{"n_experts": 160, "moe_layers": [1, 2, 3, 4, 5, 6, 7, 8, 9, 10, 11, 12], "routed_scale": 2.45, "balance_bias": true, "router_bias": true, "num_attention_heads": 2, "head_dim": 64, "norm": "layernorm", "norm_eps": 1e-06, "optimizer": "muon_variant", "learning_rate": 0.00706, "warmup_steps": 200, "decay_fraction": 0.867}
Below are experts of layer 4 (counted from 0) of a mixture-of-experts language model. Rows are named router (the router's row for the expert), up (a neuron's input weights, with its number) and show model dimensions 64-127. Each number is 128 + 24 x the weight over its row's rms, rounded and kept within 0 to 255. Numbers have three digits each.
After each expert's rows: "gets" lists some tokens that make up at least twice as much of what it gets as of all text. This comes from a sample of Wikipedia text that the model never trained on. Tokens count by the router's weight.

# expert 58
router:146118145109117128125154164128128106119111129108126111154119084136110135161122124130128070128112150129161125117121092138127126103138168147128137169133160100153108139119140139120145067126105141
up0:101159098171155121129159128135077123129150122123115120112145110154073130111157139156097149103136114112116121145185166134120117101092147145121061109150167114106147080143139069102131144097120156
up1:198167110084115132135203146117150089117102130107116088132093075150154148153118116138173128118128147153107110106166117144105125121161164147119108137146134122138094112133111152148114100137081156
up2:117111140143121171163108136144152082110128141136116115112089133105119125101114115149130115147106133126128069142149113114111130095106174164158124136125169120140146152143107173155116131140103142
up3:131168152122119120123116152146165109139164125140132130119111112145104109129116125114125150133153117143088148168124173136111139110091096199133065134167126124117160116115163158127095129135098126
up4:136169119157091113104146145125193105128145132157127121164103093120093137141156106128128124118130135145110113081123165122124145043137116198129138124144103092136112141152131146121140127115097141
up5:154108116129088178102167159136145127148152145077107079152111134156095153118114154133133110130112154134163099102179118076123142141113102152128093102152130162172141085132125127137141130107118163
up6:097124106076122123121138157106102117116103170132129117133125073080126113116142132137133096141140136145109189159167143097147134126126126119126186150091135163166164136142138161132121080121126121
up7:172094139186104123127097149108150095150136103155119129163097123128134152139105144127124109165166088076124112114131151105103116122101164107111137142155125112139156154139140139102136145094122125
up8:132091145161102139151147173136128117098120118139144124135106085129190117172109139117093108121102148137128165154157123133149146121137110140139140136116167160120126114144141104122116061140153155
up9:146103140114156117092102134134117102109076126128103110108110123141141168143086127130131102104134120143117141136147127125164140119082158117112140111146142104146115149144141114079116126149113109
up10:150116123083126118117124115099141122116136155123096120154090109128056107200122125151157086169116132127110148114137117126126129123171132160138091137136140146164143118136147121123150157119111125
up11:103097146113168122114118143152126103127074169077119118146111073121113128143101111134114104154100187142111111104106107122113147108144134108124138166078120134149109152107154180122151092122174116
up12:134131113110140096134137135149091125109084141138134193135167147161128117104119101127161128110109149138146081141133176121120127128170148143104123108121144119161130105135156131118119137125125097
up13:125129144139079134172130126117136134103131160102121113146105126150117132113154154098115118142189148121134130145128113138146118131071153127137113154177150120146140152146047121125095108107142141
up14:109089126124123143133114139142106159110129148147129086121111088147148129171091116131084154114133159122106144166152115154129106144111161127125119112117085087166155129096110096115155077133155159
gets: "-", ":", "\n", "|", ";", " |"

# expert 56
router:111152181131162177118115162156087131123129148145124100122139121101117127119108127096114125128121125129111149140139148097156125087110124129130178209122135143135122143125102189115192093121134124
up0:118105164115108160131132106091088061104131141125145124140149132166120145123150121124139152126128110123125134168124127110160129141098126146103121147153111171140114103109135110108113091152144139
up1:131106148127133116178154108079144115168141169136132119116141120146136164127104115089120162129095138157121104122146137113081121175108104147092152134111132110103096151113119168124104144104101132
up2:169092136141122111091117108133140121086169131122119140121110109117098082135165102132124105120138099155107105143092154134108140113161109123110133180163131135159133138115106160132189145106136120
up3:113116117160122143075166173186125114114123075102171163142114133137189141115129164092114137129164150102115117128144112148106107103092147113123167126099104120116134155122099164114111146103147111
up4:116134135143140092117132127107106149129151086093108155160115109145096107136118133153120157140163156125099174111130166125115120101099143157160134144129125155146136095128139123139154192119100146
up5:146138132126155170130097123132135172101099123137162093136123145162153132160105117085127136099130146142149127127116142118143137116082162159130126164124100148155150105183138157094169131101118107
up6:106129130180131118162132161157118131137135126114101105124113161115116131133132145134117152111164151134121131126125112122116146109120111131126099152117110088131106096105115144105177118133114114
up7:062134105120085129128143139170134134160104129138098129131139148140143113132135130133110102163126115109144096146142133113121102149152157160123136189124132126131135124118103117145127120109154087
up8:158130145106144134089122155158117116131117149141094166113146091157120125108062126117122144133115112100129141122138162138122155133137108127120091129096082112090169141084139133139139100147127139
up9:102103112118150124124159137124071157128112146092148094152117104119149141099156120116139125140119159112112123136114153151135118117121174188132151132144111102140148137107123117154171106105135148
up10:153103103118144154126082095138137109124111115169135108126121119112158137151143113119107114121128171120090133130160111092092095109100095149135125129145122153128180176135098131114163170128103134
up11:107175145168108147142117126143127136134093109141141134133153115104085102127074127115097142108150125134125107137107124125102115109141175181130132134096120137139120174157144129083129185076150102
up12:135173141123124146125145131147153083133135081131130115147131188142110127093137106087091107098119156098110121129127117139135155087097092107113171113100125140157127117149150102098104101139147127
up13:136106099065164118068141180126142148160150137128134096091113098096167146132143119098106122133139138130142147114107141095157122108129163103101125125123118128149136105127155108143161108096119128
up14:116116147116170172105176106132110118118158109143138134150153117167093129114112132138134111112142110148137106149138161108143137164127120154085151133104124131142112094140159122177159068143128194
gets: ",", "en", "land", " City", " County", "ov"

# expert 34
router:081118177129108140093151126136166127136150152120122132078117127144109126142133122069157106092125105127062146132137118135139117127111126139122137156108126121112109144125118153088178098119107103
up0:089095136109107149157152140130084113140122134126097153125132135097134151130123120096136128117150134131107142134159130127155140111170127111128156117142153087098093160086112122129142106136147145
up1:166154139137131155111151152101128094136121136129138109166110096156103128104124120126144108129121147135137139143107131125150145147087160124128111142142182125111131158090097098112071172128120120
up2:129076115133126148126135115081125186116171107132162134070094089129132127096153143150077116117141127142092129148124121144127111080112133118156124148148142118151199090155140094135128177112130116
up3:086169135143126136106106128109122157147108162105140122127132130109119108153112139157143107168110113098150108133124117119097140154131129109112147119129124102156146162123083139121146133163129157
up4:113151096139111129082128151119099138100137181139141088190108145143081150137075136132135120161152139091117148115134150111092108099126117127127143133108089151089115112114153128131144151118139124
up5:130145148150109151101154120139153151135112121128118154086154082113149125096108140129145131091122130096118104147149108150162129090155127132131095148128126141131168132102089096180117129105151119
up6:120185132150143146088122140101133155117151110119126160097125152152156129166144179098159094093148148138123121113104102121106123143131138089092126143095135146127154177156088121093178131108139127
up7:122123141125133121121116145103125151117153131125141176165165120126123095126176116161119084148121139125135125151106086123174104111104178138123153104113157118103143122132131105116139121101093127
up8:134104100123144139124106102146167077110142094135134135105147161101168122149144185139121122144154101160144120162171128163138108115116128108153138142144116170116096133164144132131130127091117176
up9:120131130098150121132140146151124161073122152108101105133133138122136128164144084136119090144121154104115178128104122142120126150062106140134139139113119171150119098118145100098122118127121136
up10:160145106120122146119117131179143135138141132156115127120152131143122137154120151117167140123122085134165143160138143075140117078137121096110129113118091103130105136090142168119172143129129127
up11:110138103153146154107134156097115150120138146144154136163115135169154120131105110110185127121088107145105169108153111071097135145120124116159159126085072094132170085155165139137124158100105073
up12:111128123118135108120102166130125127147161129132130117115105128118122118126119160126156116156124169132113121113123101116122113115168077090113147116131095101125124128130144103149165120120115072
up13:122117071140102116170108139107119125105108101108133128126128116116118143120173108121103094158137098107144104115146124065110144141132137138112135150127096129107123132109126078097106119151111103
up14:136139134122185131100161112131181145107144100079128129122123066151124127137118107123108139142132132087131093142119156152107127068122131126114137125114129154113088127141131154132088134144151111
gets: "'s", " and", ".", ",", " that", "ist"

# expert 14
router:091123126129138135104150133145133104129169145122124119102116112140109111155117150125160078101170120120127167188182142102134132116109140164128148165115111107126103129122147176124135080132091079
up0:152153146116119137147157111117100105136141173081104093127138108136149129191113159140148140184108088120137102180148171101115096108143135162148131129148117078177101141099133101129157127129134140
up1:131121116120116114125138160133144138156106105129153134107119133146127104143099117099148106127092126146143104169151162089133107141165145110131150153118128088150115124120084130136099122169145119
up2:100098084119125131153084166087162146074113154137114086131095123138094150065129135132138154096138076112143143151158104132115140099149101134154136128164111128126119102125159151136147122115168157
up3:150106119112142142180116122156136130127118140050123108138061082141131102143102094144108112117133141077157131160155122136116124152096125112126156080120112145152112112155077145147132138157146140
up4:103139130141099165135133141149100157118104118119128140098147107140141124116061147128143135163136119130130142214129115161118107125122107144127094076126094114105165151096117165123144150088157132
up5:140124110137112140094075118135110179138116173118148144115099108127129155163085128123165120105103156161147074126124109174148097135153133110127110110129119153101147121101155178132145151120138149
up6:123138087111115116105145145166049120143103124177130156142129118146130131119111146133164141112114086158185129126137124092112114129108140121145138099116109090155125158124128110142080120103141105
up7:145142146153096110136159120113066146123191063136124098128075143126131126103139156102130128118146117133091110157160166144104120144128130181141148129146117136164119129151118139113116135085114143
up8:147142129157142089131122132067139162139151142116110140129087105124157112113156134135123101179107139119182143170135174173152156133122119163126125138157187108123114090115155132124135125158147126
up9:154102120204126134108101135179160180130118178151105154146101132159155112094130171126119143122124132148117137199145121134098123103106155160126117085130124119118089134101086158088146114108109114
up10:113128156136125121084086154152127165131126137119120103144107158111148094154118103096075146091138181130159117113120099123128118112095122123137137160136131123146139153105081072130145134145170107
up11:114116119111097146107135136113109131135116142150102116095087164150154120120132158125133098130138115138117121143143130117105118113114116141127161141105117139129104137103127175125128093096153091
up12:164108149117092191151138131128160117105123156119129118132113121112157154149121113125133139148091183098127127083142101136147137174108131115122137118138138120113117133145164097124127138185092071
up13:082110123131123122146142165116151103105133128088149102137126146117149167116139122107129163166148167126105114150089102088102140119133158134097103139148112131166096130139147101122116116129178102
up14:131121157156137095063102146093129138090117140134123116172080120131097123125131130130118159138130122144166097141176132137120125088153158115127166114085127096116140139158151159150123102102147164
gets: " and", " (", " the", " \"", " that", " was"

# expert 19
router:108134137185092172119146129129117114145095134098136097114129102121123139118131131100150140083130134125121110141142100123128107116172185129120161116101102140152130126120136114123107127092137106
up0:098146128160109173129140110132114131121125125097126112121115122138136103104143141114108160085131170147128144137155110054151145096123117088104124141127191130105093105126151100132092127125147101
up1:143148147148124156148158131109138115120160099138123106119127125091175141087141152102095162125117121118149142125138139123076124146134113144116125152136136083123106153143133160169069171120116069
up2:128141135138106140144132129112127139133127116092114109128158110161129110129092122137165135145096133114113141144170095140132131108130098139130174157141125106137141092121114087121141113029108130
up3:104133111112144181087104114083141108120115110125164163110145115152162128103138109135158136115110099122114161172171096080161160105110123115121120111129094134079161135088136090131121135105146094
up4:105129146127110120140098121121142136120118137121113137134123125111156109121101157129131121084167111127145106164159133161118113141123167129146133116111084115113106119160129128132130077143146143
up5:117098071122129144107117137168096110155104128123139155140199160136104143122132140142124176118152177103142128158083098155117100144163158122130132162124117113092104127131149116152147131120111088
up6:101080083154133194158130144136109145115134095122140119104121082117142134097104096139133164128118087154151085118142081111142118144162149158138115157136077119139149119128128133077162103152144138
up7:112142160184130171086129139109123110131136137139128112081108103108145136104128133088146109108130128140166122127144079107136130168149177145148139075131109087134117132139147107171110116134140121
up8:159115124118141150091116153116140127143062158120130108102072119117143106123113110136120133101122104117153167152153127124130122138134189134128174127122105119144077126110123071111097136121092087
up9:135152102078140108118132148145130123126111118124138099117117093122131112147134129079132130117151109142113144144137109113116115093196118099126147138083091137134098115139134128146152144110164148
up10:120148118099145153122187122114134103156113172089123104112114139119092151081132140129155136114110140141173137168169135104139123145147170157159109134127105121135128125148081164105143112149136125
up11:138098126162062134183128157150125143136174162123153152106106154149087126122142155131116122107126152122131112139114154142125125113099144096112098096137103155135092149119131110073127145128116134
up12:092142133147118114151122119117136116111105145118139107127174070150132095111109129190128151128154113106146084172177156121139127156115140151129093111133121088123112137136127070115142093130124124
up13:151135121152105077122112137132106148126188106111139145142117151165112139097123134108119138099167091114139159175146148109137140128136111153122116106130126079130137145132101124127133107095150136
up14:150084106134144131117103134164157123118110146127117166091161132093140149105124142102180168118133159112115120144166116115121157155131148110121164152119114107160150104136125115101162130118163109
gets: "'s", ",", "–", " his", " the", ")"

# expert 52
router:161137141131158122120103125150135132111136159113154120089135115095095127121128119124117126139120126125180118155152117095148134105078104160118151157137100154151107136125152171164165120131131120
up0:132146216157114125145141141107132140131139159092135125113140137127133099102113140137116158146121128138147110157107107130138129142117133105140141183153163109129146112166110106143126102134160109
up1:112139153105136125152090134103119143142105128119113144139131143180097148116117121151117123161115139187143094166146121126145097123166163142148067099086156107141110116158122126124105111149148119
up2:166159091165142129147130135126136103121101126117112131150101107158139131124160109121125097162126137099184105108111151116136136137118145146130173152163127119153145111099099130118090075126101124
up3:155116146156121112102113141133078131120169136183142095093133117122192138137138084139091086155113138157138124093109165129114143138145153192134135097148124132130144095142120154120141144078098103
up4:136135094142137124123155138138133153113117143097123116125124095134073132137130156141124126110112159148159128159117100143132082116117124146104121119142099150173183162158163136130131150107132140
up5:126119168184132102132180137185114076118106170128126105150109109111105130136099131111074118149123113119113141120144145153145133098100133099134147122130104155135135126133116151183118137133106146
up6:140168124116132126072109099135117115139076139112117094158141073144136150129150142125136115142154087135137145180086061127100122123136128123134147137093130094125135134121141133121160128163127128
up7:168087116125138131125135106170095121119151111134123108118140108113109122093070102138133159165142128123102083110116118079129116104100148179118093094170099112146167138102098174175163159106117147
up8:125117154141148105144133145132122118094121131114147127081127077111143134139120134203118149151164171114114132129155114147125108117138098111154141136141169149125135120133141116135115141123139126
up9:116102153141128124147109152101125169138107161139086105129112112136081142134165111148138115097178141161138118150135115071137144155103140126154124154124121098129150129161141126173129098067075101
up10:147112084123116147169145166156122091133161134111095124099120123125179130120171145108108142133143156097133104141139139098174126123108138133147149123143118098164098123120099141178144110149182114
up11:100139169140141146071132122164140131128112127104118101124138107123110129120107159118160153127146136137153142159127094087135108115086148108135139125133104102120102148103128112188135162158128133
up12:110154137103163170061164143133132103113136149130141117178121116144139124121126141112099156136172141109120140124164124109137109118083114129114076128151125111130108131115129151146118089169088146
up13:120111157144137103155138099120144124142110148129110103088163097141164121124124123108115130147120133116103110120190167082145111102109111112151113163118101140121118066151126100201149078135145120
up14:116135084111142112137103090145093156135148104085130175091160119155125113168165110106110146125098122098161086117168099116090136119139111099144117109129103150144133135131148133114135097134109171
gets: "a", "u", "o", "an", "al", "ar"

# expert 146
router:137136177109115132126110144145150128136140153081124115102173117140083138148111132111107092131122153126124137182143128058153107113153111092133136168141125103168060142128152185152131098083153104
up0:110139137131113147130103130131164107140082160138122117157163130149102116124106113150139117113095103134172118153123118159116148124130102093081148089084112120130122092143162129161145133099100077
up1:141121143131085113154154125108058126151083131105137131154148105108047130125126137111132115127111139165130123153118147154127139064125140149081121128148105128104108170110117100135177102128130152
up2:137142140131076136109152118119176086119141121088133152120128125139129095156090115123137105093119158130114113187157139128130139155182131070106141141164150096134115151138100120144167122121123150
up3:096122133064102136117144174137133157109119155136109088137098069142139158092099139143119151119165101133125133149104142145143136121140139158148155091149159151159145158140121113140139057089132131
up4:112101116116101137131125104092102082133129146119127145111192133171117140131135105120156110172145120143120115123143136118135120151174160152127121113120165112166094115139136144134126094108102128
up5:124164157159170143117109143124128120108133146133116118137112145121148153099111092131115108121143138123128123173093115067140097130117131116105141138119122118173141072144083156122183072124121142
up6:132129138118182118063156117135131157147127156123097122144151112158149122140135069102135139116108147120118129155128121122121114109157121154119147171107114162136102106150105129156150210093128176
up7:152130110129106158105108114106113130104098167097150095117130111136109129107144128139083119117136121133114106131163123113161091130120109113134105172127120096093167101148114116126102150117131163
up8:114159115162132106145174115129089135141172154135090124144127150139152119133143148111127143106126122127173170118156110162102147093145122118101147116087142124099129136091157158162138146139128133
up9:138154088124135112127120106137122144141110126086128096136174083162147158102100113110126109120094162131155136173102143067138123131151147107117160156110108103115120105097130137136112090184142123
up10:142165151116119102138156134154137132145101141098103084117131086096129123058124123125165164132177162116095142168140132128154129129140135115147116153096153127140103110085137145133091142127145086
up11:113151146123107127146130144107100111119149094088139161146104080091154119129096126104139140156108148110094124123169111135173099099138092141118183113111120137151179142078132136158153139122116139
up12:128067163165139153136149126128125127171132154106125119119155111148138149100122147144082103133105112095110161138163099105163111074119145101097126146145118129144135110112111124162123125100161145
up13:125130133110175101125139163099123137118110118131105102081166171129093114109117139139180137134113136144141106130158127097139154164119120106120150102121143109138125154123140168154155094125098103
up14:124121145119103160105098148134060134106108120100128085151154147160146170079136153104126121132132122132089107178140078138110107100157153096141094113107143085110087140129130130118121102117159129
gets: "is", "on", "re", "im", "as", "d"

# expert 78
router:103123158150085150148121129138135140143172157120122132112182124150094119170097146089160096121126135126127124159129119111130103128115160098137135104188160076146123133123140109067117115123069115
up0:104104140141110143108114097146142166167119128128104142101123051137112139167141137105106121105124161118108110096116151130099100146126116113149111118126113116124129148083133135174072099149093108
up1:130138106119101091146119130148101119145128153125081148092113105148120149188144129133160104132110133141174113133135117113087124138191146134154109086111126115135130143091168091123117149150122187
up2:117144106156138160158135130128154167133125146133124125136154086134125160154120142123151130121111191142118098200161105112172139091141170086123118117161142128149159141123132146138157119102126090
up3:153119098109096143132141144134116156124100122125132154131123134150094114140092128143152138105130149108160131135138130130135106089141164122133100135203148112150128128122130119122093150129080144
up4:134156139135096123152148140139133140136156122091137102079189117117175138150095128155109135103085171147109105117123121127125135151120139116109120130106089107120132127128141083130104153118132097
up5:168157103139106179143143161147134145121160136147135146093157103129143128145126114096095072120138132119143123155147086167126170135131131161110131084122132124097113160113167095101114122135106087
up6:111125141071111144172122150158129134153116127137130124093109126148134158107166146091148153095080116130129134165100125166146138118143158106104175116151114154121111105097136147127143106152092141
up7:129143135125108153115122162068123102128115151111156122121153141134163133128072122078146100120126136138151110136171155090081160139088153115152159096121138089119087122134119106118132092165125094
up8:116154160141138095162137098116129126088129149142123166166162155124098106127122159145150127098168136161128140072139101116150145110129145164151094160168149135117149124167116129085137103129130135
up9:116178099137128105125109104121146145120140139117143104113132144162121116122144114104105088148116107153139114162151160119112079106126161176122098095126085099141143117107123149107162109142145133
up10:110126137123104156121131104135129143108113108097114101116133112158084109116101117165152130130122124132158124169127127090137110125132128149096129102112131119155151085145140167069121150135122151
up11:152115128134137132155157139127147109148132140091120122135143145153136130123149100127108121108136140117125152162193205094118132133131123138147121089161142096110142136109155102107097143128076138
up12:145112153140113099160120079140152138153141136105187150133124135092117125159110115136152109134133135143114130137122151127165157129130130179142167127152140159138089103142098087080167133145123141
up13:135118133106149138109161172143086151127149123122129101127110090132140127175084131153118150136082099110113110149118103079164119117096142156132147146135138119106133135178108109155143168111163130
up14:132147124124146107083124151092161116138147148127135102134144128105096147153102120117179150186131150093104097168143176134159077116132131106108153151121098134155120143117159108147110128115066125
gets: "ers", "op", "et", "p", "ap", "ist"

# expert 84
router:146124116158123135096131147134100130135138143136136089115113058119077142139100130144109089165137126125158149126131154146155137096122149136132140138139132100145115133120118160068135086143102133
up0:138133137159119130105164135115146118126153174139121121111117104169136127094098115175152104138117139120169130136169119183153131125130131132103125094145132166133154131134100110079168091134090088
up1:128136100125115147095116140103163121152132123112113141176192111145103104089106105141126117164131158137130120118143145143132133104142143138113091126100122161153124140112096162120114107138109084
up2:161150157132152159119129134157102070140156121101122098115136169107132122152133115117083094172123107146136126135146124116120127142161111106138128134138168112137139115177148149133154124103147158
up3:126135103136095101115113152189094121141138125153110146102115110102096141103079146112125160147121130142130148112118111155133120066090131117151116129149155125135133120134132090131116113101158130
up4:135103158132149076117098156186111117119140128125149094134119119098146170164109127126156133163124104146147104140094078123121099153095174124150093153115147137109117143143087144096111150144154158
up5:092128113178142134161132129139161135123111167117135142122071126108117192128125141132175083105139131123134149148134127127111100177129084166119096099127175120138142110156107118107086090105147121
up6:084124147142112128106137139119129116138138127167114144123176132091093200126153144133114123152126145144107112116135156110111135124123122103110168117141090108108123126125114099154108136166157143
up7:074143100071161103120104139151135133129171122143097152091095109136123160115088149124142177126111161123118127125128103133108151105127118108110122186111088143118147115110100109119170135078078127
up8:123116103134125113104126111136159135115124159104135079101072095124163139125057157154136093094112121095110152129117170179175111137126124128126166129124107177108162133106136149118145118127123131
up9:100108097128114151094142135152149126131116163106104073127108062132137119132051131108088154140135162095166158121140134127128134087107153085131157141116115119168128124159149116098123141159139129
up10:127174097193141130129169106123132145116112130088135141110139095178128147177138127159133139133153127116142132114167123151147132114137130113135133142132148092085102103149120091134113140099096103
up11:133124118132104126110118137100121121119122152122143106122131109173082115130126120126137112090133116100120094108148194150124128101145138131124157141134130147134126120128136143111172161120087112
up12:105119164100096139120152125105150166123126137147102057067161119186099091118128112126130103137103101154152145166095113157105139095088104137126167116108127121103150147124136120117136159115168139
up13:164124114157123140143145127107115082140139082120131108088123103116145140118155107126104137128113082129131114168125144148136149136132121183128143164082136152110167148107149108102070115165159131
up14:112150119121108100158151097105129101136106117109166122116112090150112148164128141142104141111150126119178159131109204143122158142124128155124105148155106122127115137140114145143164112126127138
gets: ":", "-", " |", " ", "==", "==="

# expert 6
router:084136130142114145110073133132070121122140164125121098119115060134086128183079116081136135163140136130150166122101140126139123068137129113125146173130142125085107121131116137124147086119092138
up0:112165116113098181123144137126092116121132177091134108170169091149128144131098101124183121185142158132095150124107145143141109120140115134133158137101133124086098118153161091139141124103088128
up1:143130148120097165152125088075135163134122161098146070171153099125101127180112119131160168120152129129107095090122083110122136088137134073111125123125134091119131118159132134115134122132131138
up2:142150175172091134139105105125122134143085085113157101103118109165087123176109137105133116186143143103147147157139131138146149103116116137144098135119124122116150111117152100115125132150131133
up3:108139126109110116092147136092118162136170139150114133128103113157114141122126158102141141152117114139135108151133152148182157114155129159147113133135125141136087142113118140153144153090138078
up4:144145157121112095079137113137129109119146128115142124120130150123138115127173111153129150122154130109159120115107155117163141135107141090128088112132135089132125135138152159091128166175141102
up5:095106125099087137141122126127090148141137129150123110126105077142084109098113128133188137149154131123155121145164105115117137090095145101119145133114105137085135120117094114156141121104146127
up6:089172117145157141151101135148151134152109175117186122166159130139122102103096105094099160137151138127142152108135144122108118128147092129112122082152136102129105139132147195130151114109115099
up7:124119182169166104133128149119120138091155143086147155150093105103169138092151142114132141110143125131162121105154147138118131150122132112119148108108145103137141142123124137175094141117113126
up8:123120128116163176131145120126096127099106138117125076108123078091137100174144143145162138131142105148119128103113105091165144107155100147111108169141151163135148118138146125139146149113078162
up9:152109152190143089101162103126122135138157189123140137134109106105166137148103145103162125129156105112089125127082127143104109081133123139125084112118164121156151171120117126138120117150083177
up10:136145133112099119091133156177115160172145133087137113181130167105116108156131106095156133147116165113103112119142094168116112104111161180118129133085106112133135135133143136158145135130087119
up11:116110104133129139118074165157124080153154153146112120085111114141119142164094114116110142154058132093159139127143126098109142116137138101128162103134129132111133103124089099117117158120102130
up12:121097090079126099142130155125151132130169123141124108091116105083079146175112160168146141144100085146129138091111163132102131102127183137128150173125116134110074159128125139112155112108084126
up13:113109159138111090116098119141144161159114107134120169105121128151122079159100143144133121126152145131165107127083109140162120108130146128131138113132177120167118104141094156141128102131111099
up14:101141114131139110140114120172100084124123132139111115117132105124090127138113109126168125146153183165100073139084139119149120144152122112138164100140140114116124127118150122170168156112113134
gets: "%", " the", " for", " Party", " election", "|"

# expert 135
router:163177161134101158116102131136163150139114168100136126101132098126109138143083139095125129075104159135143129181142146120158122106157092103115153147125151128081110130109143159147151121087124096
up0:149134127152102113108114122104094151123146126108135135119173073185126115156120110131138109118182116143123150115132117158145123143186130099128108116120136104082135141128131100117118084149130155
up1:149113138122158109124124137175123150139123125098136111104148107116116131092106134187131098129124203120118166136140100114150099138102132133174130146179149129142136126098155128170150123059092135
up2:123091113150171150101138106136118144098124128133117148116113080131092097098123137188092100135128127125124114146109131126128151126091105124104137136101089190192126154098173129106125119141115120
up3:095156124149137115062151145126114168112151140155112108134120113128175155105104141128120109173152109120111137125125130149159122092152065121129144128143147183117124151140133152174134103119131103
up4:110145164111099124100115122132112096145139182165117146078122109092105144116126120127150125157151163143152127132106113160161117114139129122144165172146116127091119162107111147164118154115115165
up5:153141177158112117117146145131149107140133126083131110131143185178095142135126163090126117124094143074136117117109145138184109138118136161144119112071125137130114154114113126135078100128136122
up6:151126151135128132134121131106144134114131170124149155088151129087137130164136142141148137126104099129135110154118156131152121157176079102131148113096148088126132109140130152125155043126132082
up7:107160168134099102090177130122097175124137128095154121188138084104136114160141117129118157116115180130140093120089161124172115109099132101127136108123134089115109136143140131154106126148161153
up8:127118174151092141117090115121106148117112160128098127168099097109114127114145137093096113099132177102135124147197109142145138132148163122121099164144118126100185153133105125147121132136123117
up9:113192160056115155184123102145138157130121106095129148135133110170115141176153136120176139073123131118107134124099153127121129109132123130131114129146122086102127118128089101121122151130118104
up10:151109151121094092104136139150153154130115143141102148080135100151141144116113147097131142098183121130154109140119085120109113103142140120114097099120117101104101152098143133129131148128147110
up11:141143127112148187105119117116110103118124164121149174150139131130172140115095154115107112095124164110159116144127112118154138140129143095147126128119147122160129158109148098132122143125141140
up12:068112088148090142148128163095113099089122137130127105105088097115093124122121160169123137135102147102092156186101139139118148114141147137120128134192118147105104141093123166135169140128132152
up13:133095128097096151089085122126123155150117123109146118146152125148092117169108091148078120097134196080102129083114138095145108132102091110118121103134140135084109104123127113134133126070130150
up14:118097107150082105160161135125118138111123109070136118103135110167085149135106151160161130142126123118145169152088149133112123109113128139126134154155139177159156156122166118109129109113132172
gets: "on", "o", "e", "an", "a", "i"

# expert 45
router:127113097169142173130131136138113137124081140102123099148118137090138138123123120128123132136087162130142092197118107080136130128119150130133170156099088126168122132135149172122103109148135127
up0:167122174102165123120120161154145105140139127106116170118155123137110131139129109128147128142120105118146076150116107144114139117114181185122119163106126145136104114119107124115164112113086158
up1:153104122153134119115127152085127112147135134129154138118148111167130147100095160134166151159135143132117145160135141121133127094113162122125168108180163114161088119140157116147116152119093137
up2:096171078136156153069103120139140136162134132104130133120131091165112154155101096153137143088146160117113140143173130132136113102129137143120137145103146133166121114118137108165096135135103109
up3:135150064126151159099137168126165153105085170098120148133128138104085120136119168138165100110108145128172100175124106099133130145098146147111138128088106130159109127125131132098132121142135154
up4:160125106113135141136133090106129134124174160087139124108101084089129144099085090153123146145124163100153108137146163105141091127139088110150074105136103160101105120132121122148138090137153157
up5:107124153127124044154105153127161136122082180137097146079104130164084132131085145122148168143130137132155117109140148118124109137168154135141172136096084099148151115153071151161142149147111141
up6:131119120189153123139123127139120108145082156153148082097109097107084131128128123141122102136109154119144119158175111084138143076153151123136169142087106131094179139130149107106104171136096116
up7:118138110109137183107137120131118150126056135131133075102093129095133135116098146145119125105052142105136110150160152134134145136161126112143126107128141124182144123122137141115118109081111117
up8:164106118117126161139113141171129084155132133133132151145124164122135126136142151131140113134108122117123090126145127120143121124125065167120173093121129119173105122134081171139125136121077158
up9:101155120134125141140131123122172108120114156116155138119156134136131119140120118106112112113130175130105144158169116092153124107123159138106074139155121124127154125162127088099106139118104094
up10:124124120137153138116107161157133112115147127137100135149128118114111104151112142105156102110074149172143164133108116140109120109145150202122095132117126122171120129116161140087095115103120112
up11:128126132134110160096119125115109091130090119150156120133106110133112134102179117150087093090140103153149157133145115094094139126126141100113101142140157149121122155140148120132169068139120169
up12:097127146166147114124162164138138107111122121144136100129125118110108153136105155131151117136117156150122119100097147154114129125114117101114163167062110124138148115125113186178136180152118095
up13:079141132148147143117097147127084143113126167088109108124123148122116167131087131102119132103140159107135106119122097114178137120106187150141170096124071059150165146104120142113118117125132119
up14:141148170124125116134131156102119125133102132110130078101105147126122127102140158145109134121137115126111159095138116139121117131120107119129122146096129129176157096092125165132127173079146160
gets: "–", " ", ",", "201", " |", " ("